Below are experts of layer 13 (counted from 0) of a mixture-of-experts language model. Rows are named router (the router's row for the expert), up (a neuron's input weights, with its number) and show model dimensions 192-255. Each number is 50 + 12 x the weight over its row's rms, rounded and kept within 0 to 99.
After each expert's rows: a language model's description of what the expert responds to. This comes from a sample of Wikipedia text that the model never trained on.

# expert 14
router:65 43 65 44 43 58 62 27 76 52 58 37 53 61 54 62 65 58 65 53 60 61 44 39 49 55 73 48 48 72 43 51 58 34 52 59 60 42 67 56 40 49 53 66 43 62 64 63 48 34 56 28 56 47 65 53 38 56 39 59 50 27 47 40
up0:43 51 40 42 31 45 59 13 48 43 46 44 35 55 37 40 61 52 54 43 31 36 50 34 57 76 42 39 44 69 46 37 47 34 58 36 47 27 62 36 48 44 36 71 49 53 58 48 49 64 54 48 26 31 51 42 41 57 72 55 44 46 61 67
up1:48 70 51 34 46 67 37 45 51 47 35 49 43 45 56 43 77 49 59 40 24 60 49 68 43 56 46 58 52 46 48 33 44 43 46 52 67 26 56 53 74 42 57 23 53 36 40 41 59 44 39 57 63 51 44 39 32 45 48 60 48 46 56 62
Word-final name endings

# expert 32
router:58 60 34 58 60 45 60 50 18 38 54 32 50 36 58 51 58 59 36 25 64 68 55 47 32 51 46 34 44 53 79 42 63 60 26 47 56 49 38 52 40 45 52 70 43 56 44 56 66 37 60 55 52 47 33 23 67 66 63 44 61 53 67 57
up0:23 68 43 67 33 51 45 51 49 37 72 52 29 62 56 41 51 45 60 23 42 48 38 59 48 43 66 53 56 50 46 49 48 36 55 26 60 39 69 64 71 55 44 36 55 36 42 63 47 40 43 75 32 34 25 62 63 41 43 31 24 40 32 54
up1:46 52 54 51 47 62 52 42 60 50 46 53 54 47 41 52 48 62 42 64 50 39 59 20 50 61 39 49 41 59 52 34 54 74 59 69 49 50 58 41 56 64 55 50 45 61 37 50 47 53 76 51 66 63 46 56 39 58 77 57 46 48 58 36
Vowel-initial word pieces

# expert 3
router:41 68 41 37 60 42 39 75 43 59 39 84 50 45 31 58 45 52 39 52 43 40 51 57 49 50 61 55 46 48 53 38 52 30 74 23 69 56 58 47 39 64 52 26 43 44 51 48 46 62 62 38 38 33 51 70 73 35 49 57 47 47 32 70
up0:52 41 50 45 36 61 46 55 30 55 54 47 64 55 40 63 54 44 49 57 19 51 63 61 28 63 58 41 39 66 54 42 63 59 51 43 61 51 50 59 60 93 30 48 35 45 40 38 31 55 62 35 65 53 69 41 44 70 57 16 42 58 38 32
up1:50 47 41 53 60 67 46 57 48 35 36 35 58 49 50 65 59 44 34 51 49 34 40 50 57 72 64 47 55 43 55 48 53 48 48 54 65 59 49 59 47 56 43 47 40 56 51 42 61 57 55 40 64 62 44 37 50 40 49 41 44 50 55 56
Proper-name words

# expert 38
router:79 58 53 48 47 59 50 56 63 45 40 30 50 63 42 41 39 43 57 61 67 41 38 35 50 53 31 64 50 66 59 63 61 46 49 56 57 48 57 54 51 40 63 58 51 58 45 63 49 43 60 44 74 46 61 47 50 60 68 59 51 48 55 44
up0:59 59 51 70 49 47 44 65 64 53 52 55 57 65 67 51 55 58 50 71 68 62 56 56 30 65 52 61 51 64 34 74 44 59 49 48 49 65 59 42 31 46 44 74 58 68 56 70 46 49 53 32 69 35 31 71 58 52 52 53 77 40 58 65
up1:43 46 45 61 44 35 38 57 40 26 32 57 42 62 65 37 44 54 20 79 56 51 38 64 54 55 55 68 56 70 46 38 58 55 60 47 51 48 43 47 49 46 22 33 59 67 52 65 37 66 60 58 34 54 35 47 46 38 37 76 45 44 47 64
Inner pieces with t

# expert 31
router:45 44 38 56 62 51 46 53 36 56 54 65 64 47 48 48 44 55 56 55 40 78 71 73 45 53 69 48 81 44 64 66 59 61 51 42 61 52 37 65 47 40 48 34 61 54 38 27 42 34 75 53 35 56 76 64 64 40 49 60 39 43 24 88
up0:48 54 31 50 47 58 72 67 29 19 39 43 46 34 76 34 68 63 47 48 33 48 42 77 55 59 57 48 60 45 59 47 47 47 44 32 52 38 56 52 56 45 52 58 59 79 64 70 38 57 52 46 46 71 52 32 51 47 37 50 51 82 34 38
up1:40 53 46 52 65 56 49 49 63 36 33 63 56 40 41 59 57 50 44 76 54 55 45 44 35 31 52 77 68 51 35 72 48 52 71 35 52 53 52 62 40 52 54 42 38 54 57 34 67 41 76 61 65 49 54 78 68 63 38 51 42 65 62 47
Titles of works

# expert 37
router:55 61 59 55 25 42 42 63 69 42 60 60 26 23 56 40 57 38 30 53 43 32 35 46 47 55 42 52 39 57 65 45 62 58 51 48 53 70 49 58 67 51 34 67 23 59 30 62 40 49 44 63 63 71 59 42 61 33 46 54 52 31 47 20
up0:53 46 50 52 44 62 47 48 36 55 73 38 48 66 65 55 46 57 58 56 29 47 64 42 46 42 51 46 58 54 17 59 47 40 44 63 49 57 47 44 72 38 65 53 35 45 56 51 53 34 66 50 53 54 46 46 50 40 42 55 65 52 68 47
up1:56 18 34 37 54 46 40 69 49 39 47 63 45 68 42 71 39 31 44 45 55 53 48 61 54 66 59 60 29 47 56 39 59 46 63 44 52 69 36 33 47 46 51 62 55 54 59 60 54 44 32 70 43 40 45 56 46 49 56 60 66 50 66 35
Non-Latin script bytes

# expert 10
router:37 50 52 41 51 41 42 66 34 78 56 44 48 35 47 60 77 50 47 70 63 66 54 53 64 35 43 48 49 40 47 46 57 79 56 49 35 27 30 50 55 45 53 41 65 42 49 38 61 53 51 41 51 39 55 54 67 38 34 53 39 25 40 44
up0:47 70 27 32 31 51 57 50 46 63 65 57 25 28 52 63 70 29 46 74 30 65 41 61 52 63 49 55 51 46 56 58 37 44 48 21 40 42 61 32 58 38 43 63 59 53 72 60 36 50 82 55 65 37 62 34 55 30 43 67 65 42 63 27
up1:44 77 21 50 51 61 54 59 30 48 50 58 52 68 45 59 76 37 70 45 52 49 58 45 41 34 53 44 39 61 53 65 36 69 54 54 39 36 46 59 45 51 62 50 44 38 56 40 43 56 27 38 58 56 28 58 62 48 62 50 22 47 73 45
Media and awards text

# expert 39
router:37 68 48 50 50 50 62 74 53 51 46 61 38 37 40 52 53 67 66 34 37 70 52 61 58 52 75 47 44 40 57 55 59 50 43 39 47 32 50 41 50 43 48 52 35 43 64 42 54 54 41 64 42 34 60 51 80 44 51 51 39 46 30 61
up0:59 59 43 46 40 68 63 44 73 50 52 35 43 40 48 53 45 61 54 45 48 27 53 46 41 49 44 64 56 32 43 49 62 45 54 68 51 52 51 47 53 45 42 45 48 38 57 52 56 36 72 56 26 64 50 47 61 45 57 47 48 50 23 39
up1:61 56 46 45 44 32 60 57 43 67 63 41 40 32 54 34 65 57 50 59 54 59 65 58 50 52 49 41 55 51 62 81 36 53 30 30 58 41 43 47 25 48 59 50 59 68 29 60 54 41 55 71 32 15 43 27 41 25 52 66 55 47 42 64
Ordinals and counts

# expert 11
router:53 51 71 42 33 51 53 51 45 50 55 47 43 64 52 60 58 62 50 63 60 67 39 48 35 30 58 55 65 51 40 61 49 40 60 54 61 50 59 59 41 50 40 48 24 58 64 48 43 54 48 45 26 57 32 37 48 64 27 38 66 47 60 51
up0:53 38 43 51 47 51 66 43 47 42 52 59 55 54 28 52 37 53 21 32 50 22 72 29 49 49 37 38 42 59 35 65 54 30 56 46 52 59 52 64 63 63 66 43 64 51 33 47 58 69 61 51 48 48 59 65 60 58 49 66 75 51 49 53
up1:61 48 41 62 52 51 54 31 57 49 44 44 45 58 70 52 38 47 45 73 56 45 56 48 39 50 34 70 78 53 57 52 50 54 38 57 46 53 60 26 33 61 66 60 55 37 70 55 58 57 66 56 42 59 64 53 51 54 75 43 64 36 48 73
Table cells, foreign names

# expert 21
router:47 25 56 40 66 45 55 51 28 61 52 58 77 63 45 51 41 40 28 28 63 57 56 71 59 44 62 58 52 32 56 61 37 56 68 68 44 56 31 47 49 60 45 46 39 33 60 28 34 54 37 40 30 39 26 45 44 49 50 51 34 57 31 67
up0:50 62 81 66 51 47 51 58 55 36 42 28 35 52 51 78 42 50 32 46 60 77 51 45 38 43 27 65 44 21 42 43 43 54 53 42 53 51 33 51 86 71 59 58 39 37 44 40 54 39 64 60 44 41 53 66 74 55 46 60 44 39 66 46
up1:39 62 48 74 58 49 31 61 40 43 38 55 47 43 45 67 43 57 68 28 53 49 15 51 43 28 56 35 46 46 75 57 36 55 53 58 41 47 30 55 57 63 45 41 79 42 19 44 49 45 67 39 36 64 60 41 62 37 60 55 33 37 26 42
Prepositions and first names

# expert 26
router:64 72 44 33 62 32 38 63 26 55 47 51 76 60 69 46 46 51 43 46 48 71 56 38 35 63 56 55 26 51 40 27 49 36 45 32 38 45 44 53 35 60 50 45 37 72 53 39 55 62 40 66 37 55 40 52 40 49 55 36 49 69 85 37
up0:75 45 36 56 57 53 54 65 65 58 55 58 38 56 37 65 49 37 68 47 84 25 51 60 60 56 70 46 65 66 45 31 42 52 60 65 60 23 49 51 36 63 39 42 43 46 48 44 58 63 63 52 46 41 47 53 23 46 64 53 47 49 57 40
up1:60 47 47 65 43 56 62 55 56 47 41 41 50 37 33 41 62 38 37 59 50 51 33 48 45 54 54 47 68 40 26 46 45 61 50 41 65 50 54 58 68 47 74 53 65 71 76 29 53 73 42 36 40 34 43 67 63 52 57 37 42 53 46 43
Descriptive copulas

# expert 30
router:57 39 43 44 34 38 41 26 49 48 38 57 72 61 47 52 57 69 31 43 46 30 36 28 55 45 55 57 53 67 55 21 64 50 39 59 46 56 46 33 37 44 44 67 54 46 61 44 55 68 63 56 34 62 42 37 41 34 44 27 61 69 56 33
up0:46 39 47 49 49 68 73 38 62 33 57 53 47 60 31 51 51 63 52 45 63 52 53 67 50 55 42 57 43 58 53 16 43 60 25 64 65 56 21 40 46 56 59 39 56 36 38 61 40 51 49 65 80 57 61 42 58 32 40 48 62 51 51 46
up1:59 62 63 65 55 56 48 34 62 42 52 41 61 44 25 39 63 62 36 71 41 57 49 49 46 43 27 61 64 47 43 36 48 49 32 44 42 48 49 47 31 54 56 66 26 56 58 52 49 54 52 48 42 62 47 48 62 80 28 43 40 41 48 37
Single capital letters

# expert 24
router:48 60 68 50 27 51 53 64 49 56 23 51 56 58 61 45 45 42 79 59 40 40 44 82 85 61 58 48 42 53 37 42 42 43 40 59 49 38 56 22 68 51 33 68 61 58 59 37 54 47 43 31 46 56 67 60 63 58 45 41 54 45 43 46
up0:60 64 60 39 70 52 47 68 72 51 53 53 62 36 45 42 62 48 45 53 53 33 56 39 65 32 57 57 71 48 80 60 67 56 42 49 60 54 68 39 57 65 67 37 52 59 54 64 32 66 33 57 42 45 59 57 31 41 40 54 37 34 50 40
up1:48 35 61 64 41 35 39 51 65 63 60 52 32 35 32 63 46 41 43 56 39 62 79 53 37 43 60 37 55 32 62 49 46 51 37 44 38 23 38 73 57 51 36 43 44 37 80 63 35 50 68 63 40 52 63 60 34 59 48 48 44 40 63 47
Year-range dashes

# expert 17
router:32 59 37 64 69 38 54 61 52 24 59 51 41 57 40 34 75 76 52 62 45 59 53 33 44 49 40 59 50 40 71 60 64 54 67 51 49 30 49 61 49 49 41 32 62 44 27 42 55 34 53 44 29 44 64 49 56 58 43 38 35 75 41 58
up0:64 49 32 58 51 55 38 61 51 44 59 43 45 57 58 36 79 62 42 44 30 24 47 54 55 44 44 41 61 36 62 68 56 31 43 46 60 52 38 57 58 31 66 71 58 68 50 61 48 52 59 44 55 43 45 47 32 48 56 55 54 72 51 55
up1:74 48 31 42 37 54 57 57 63 54 41 62 41 64 66 59 61 65 32 37 30 41 65 46 44 46 62 66 50 50 75 60 62 44 80 37 54 49 38 70 44 50 71 48 61 36 45 71 66 45 42 47 34 40 62 62 40 60 56 54 78 59 42 42
Function words in prose

# expert 7
router:74 43 23 64 55 59 44 40 68 19 40 45 55 33 59 39 34 36 55 49 73 41 42 56 54 54 42 42 35 60 62 50 20 71 39 67 59 47 48 47 52 46 61 62 51 40 56 59 52 46 42 34 51 71 68 44 42 63 59 67 49 51 48 49
up0:23 18 45 58 54 48 59 65 53 63 37 48 53 38 67 51 38 26 56 45 66 54 64 67 67 51 40 37 58 35 34 66 49 66 49 50 40 58 50 38 42 58 61 68 45 38 57 48 47 62 61 53 62 34 56 31 49 52 44 36 43 52 66 44
up1:50 69 54 52 65 44 58 51 44 44 49 44 43 35 51 40 53 72 59 64 51 62 40 51 47 23 42 32 49 48 56 60 65 31 68 52 49 58 55 45 67 67 57 38 55 62 24 49 56 66 65 28 53 44 39 55 35 44 56 50 46 54 38 45
Mid-word fragments

# expert 6
router:56 36 39 66 47 28 35 71 35 41 64 51 43 25 70 32 35 24 73 65 54 54 40 50 56 41 32 55 48 61 67 58 56 67 35 45 52 34 60 44 78 61 52 65 56 39 51 65 51 60 45 56 79 53 60 60 33 54 69 41 40 45 49 57
up0:37 41 39 56 64 60 30 42 54 41 46 55 56 51 60 63 59 59 60 63 54 57 51 43 64 30 25 45 50 42 70 50 68 48 64 40 77 49 63 34 28 36 49 54 25 43 31 48 41 34 52 63 64 57 63 48 58 57 54 39 27 44 63 69
up1:50 52 74 68 69 50 39 49 44 48 64 63 55 55 64 76 43 35 77 43 48 60 55 71 46 52 30 58 63 44 57 48 36 46 43 42 70 53 40 62 58 59 75 54 53 65 49 45 30 48 38 41 52 68 56 43 51 32 58 49 76 38 46 38
Word stems before suffixes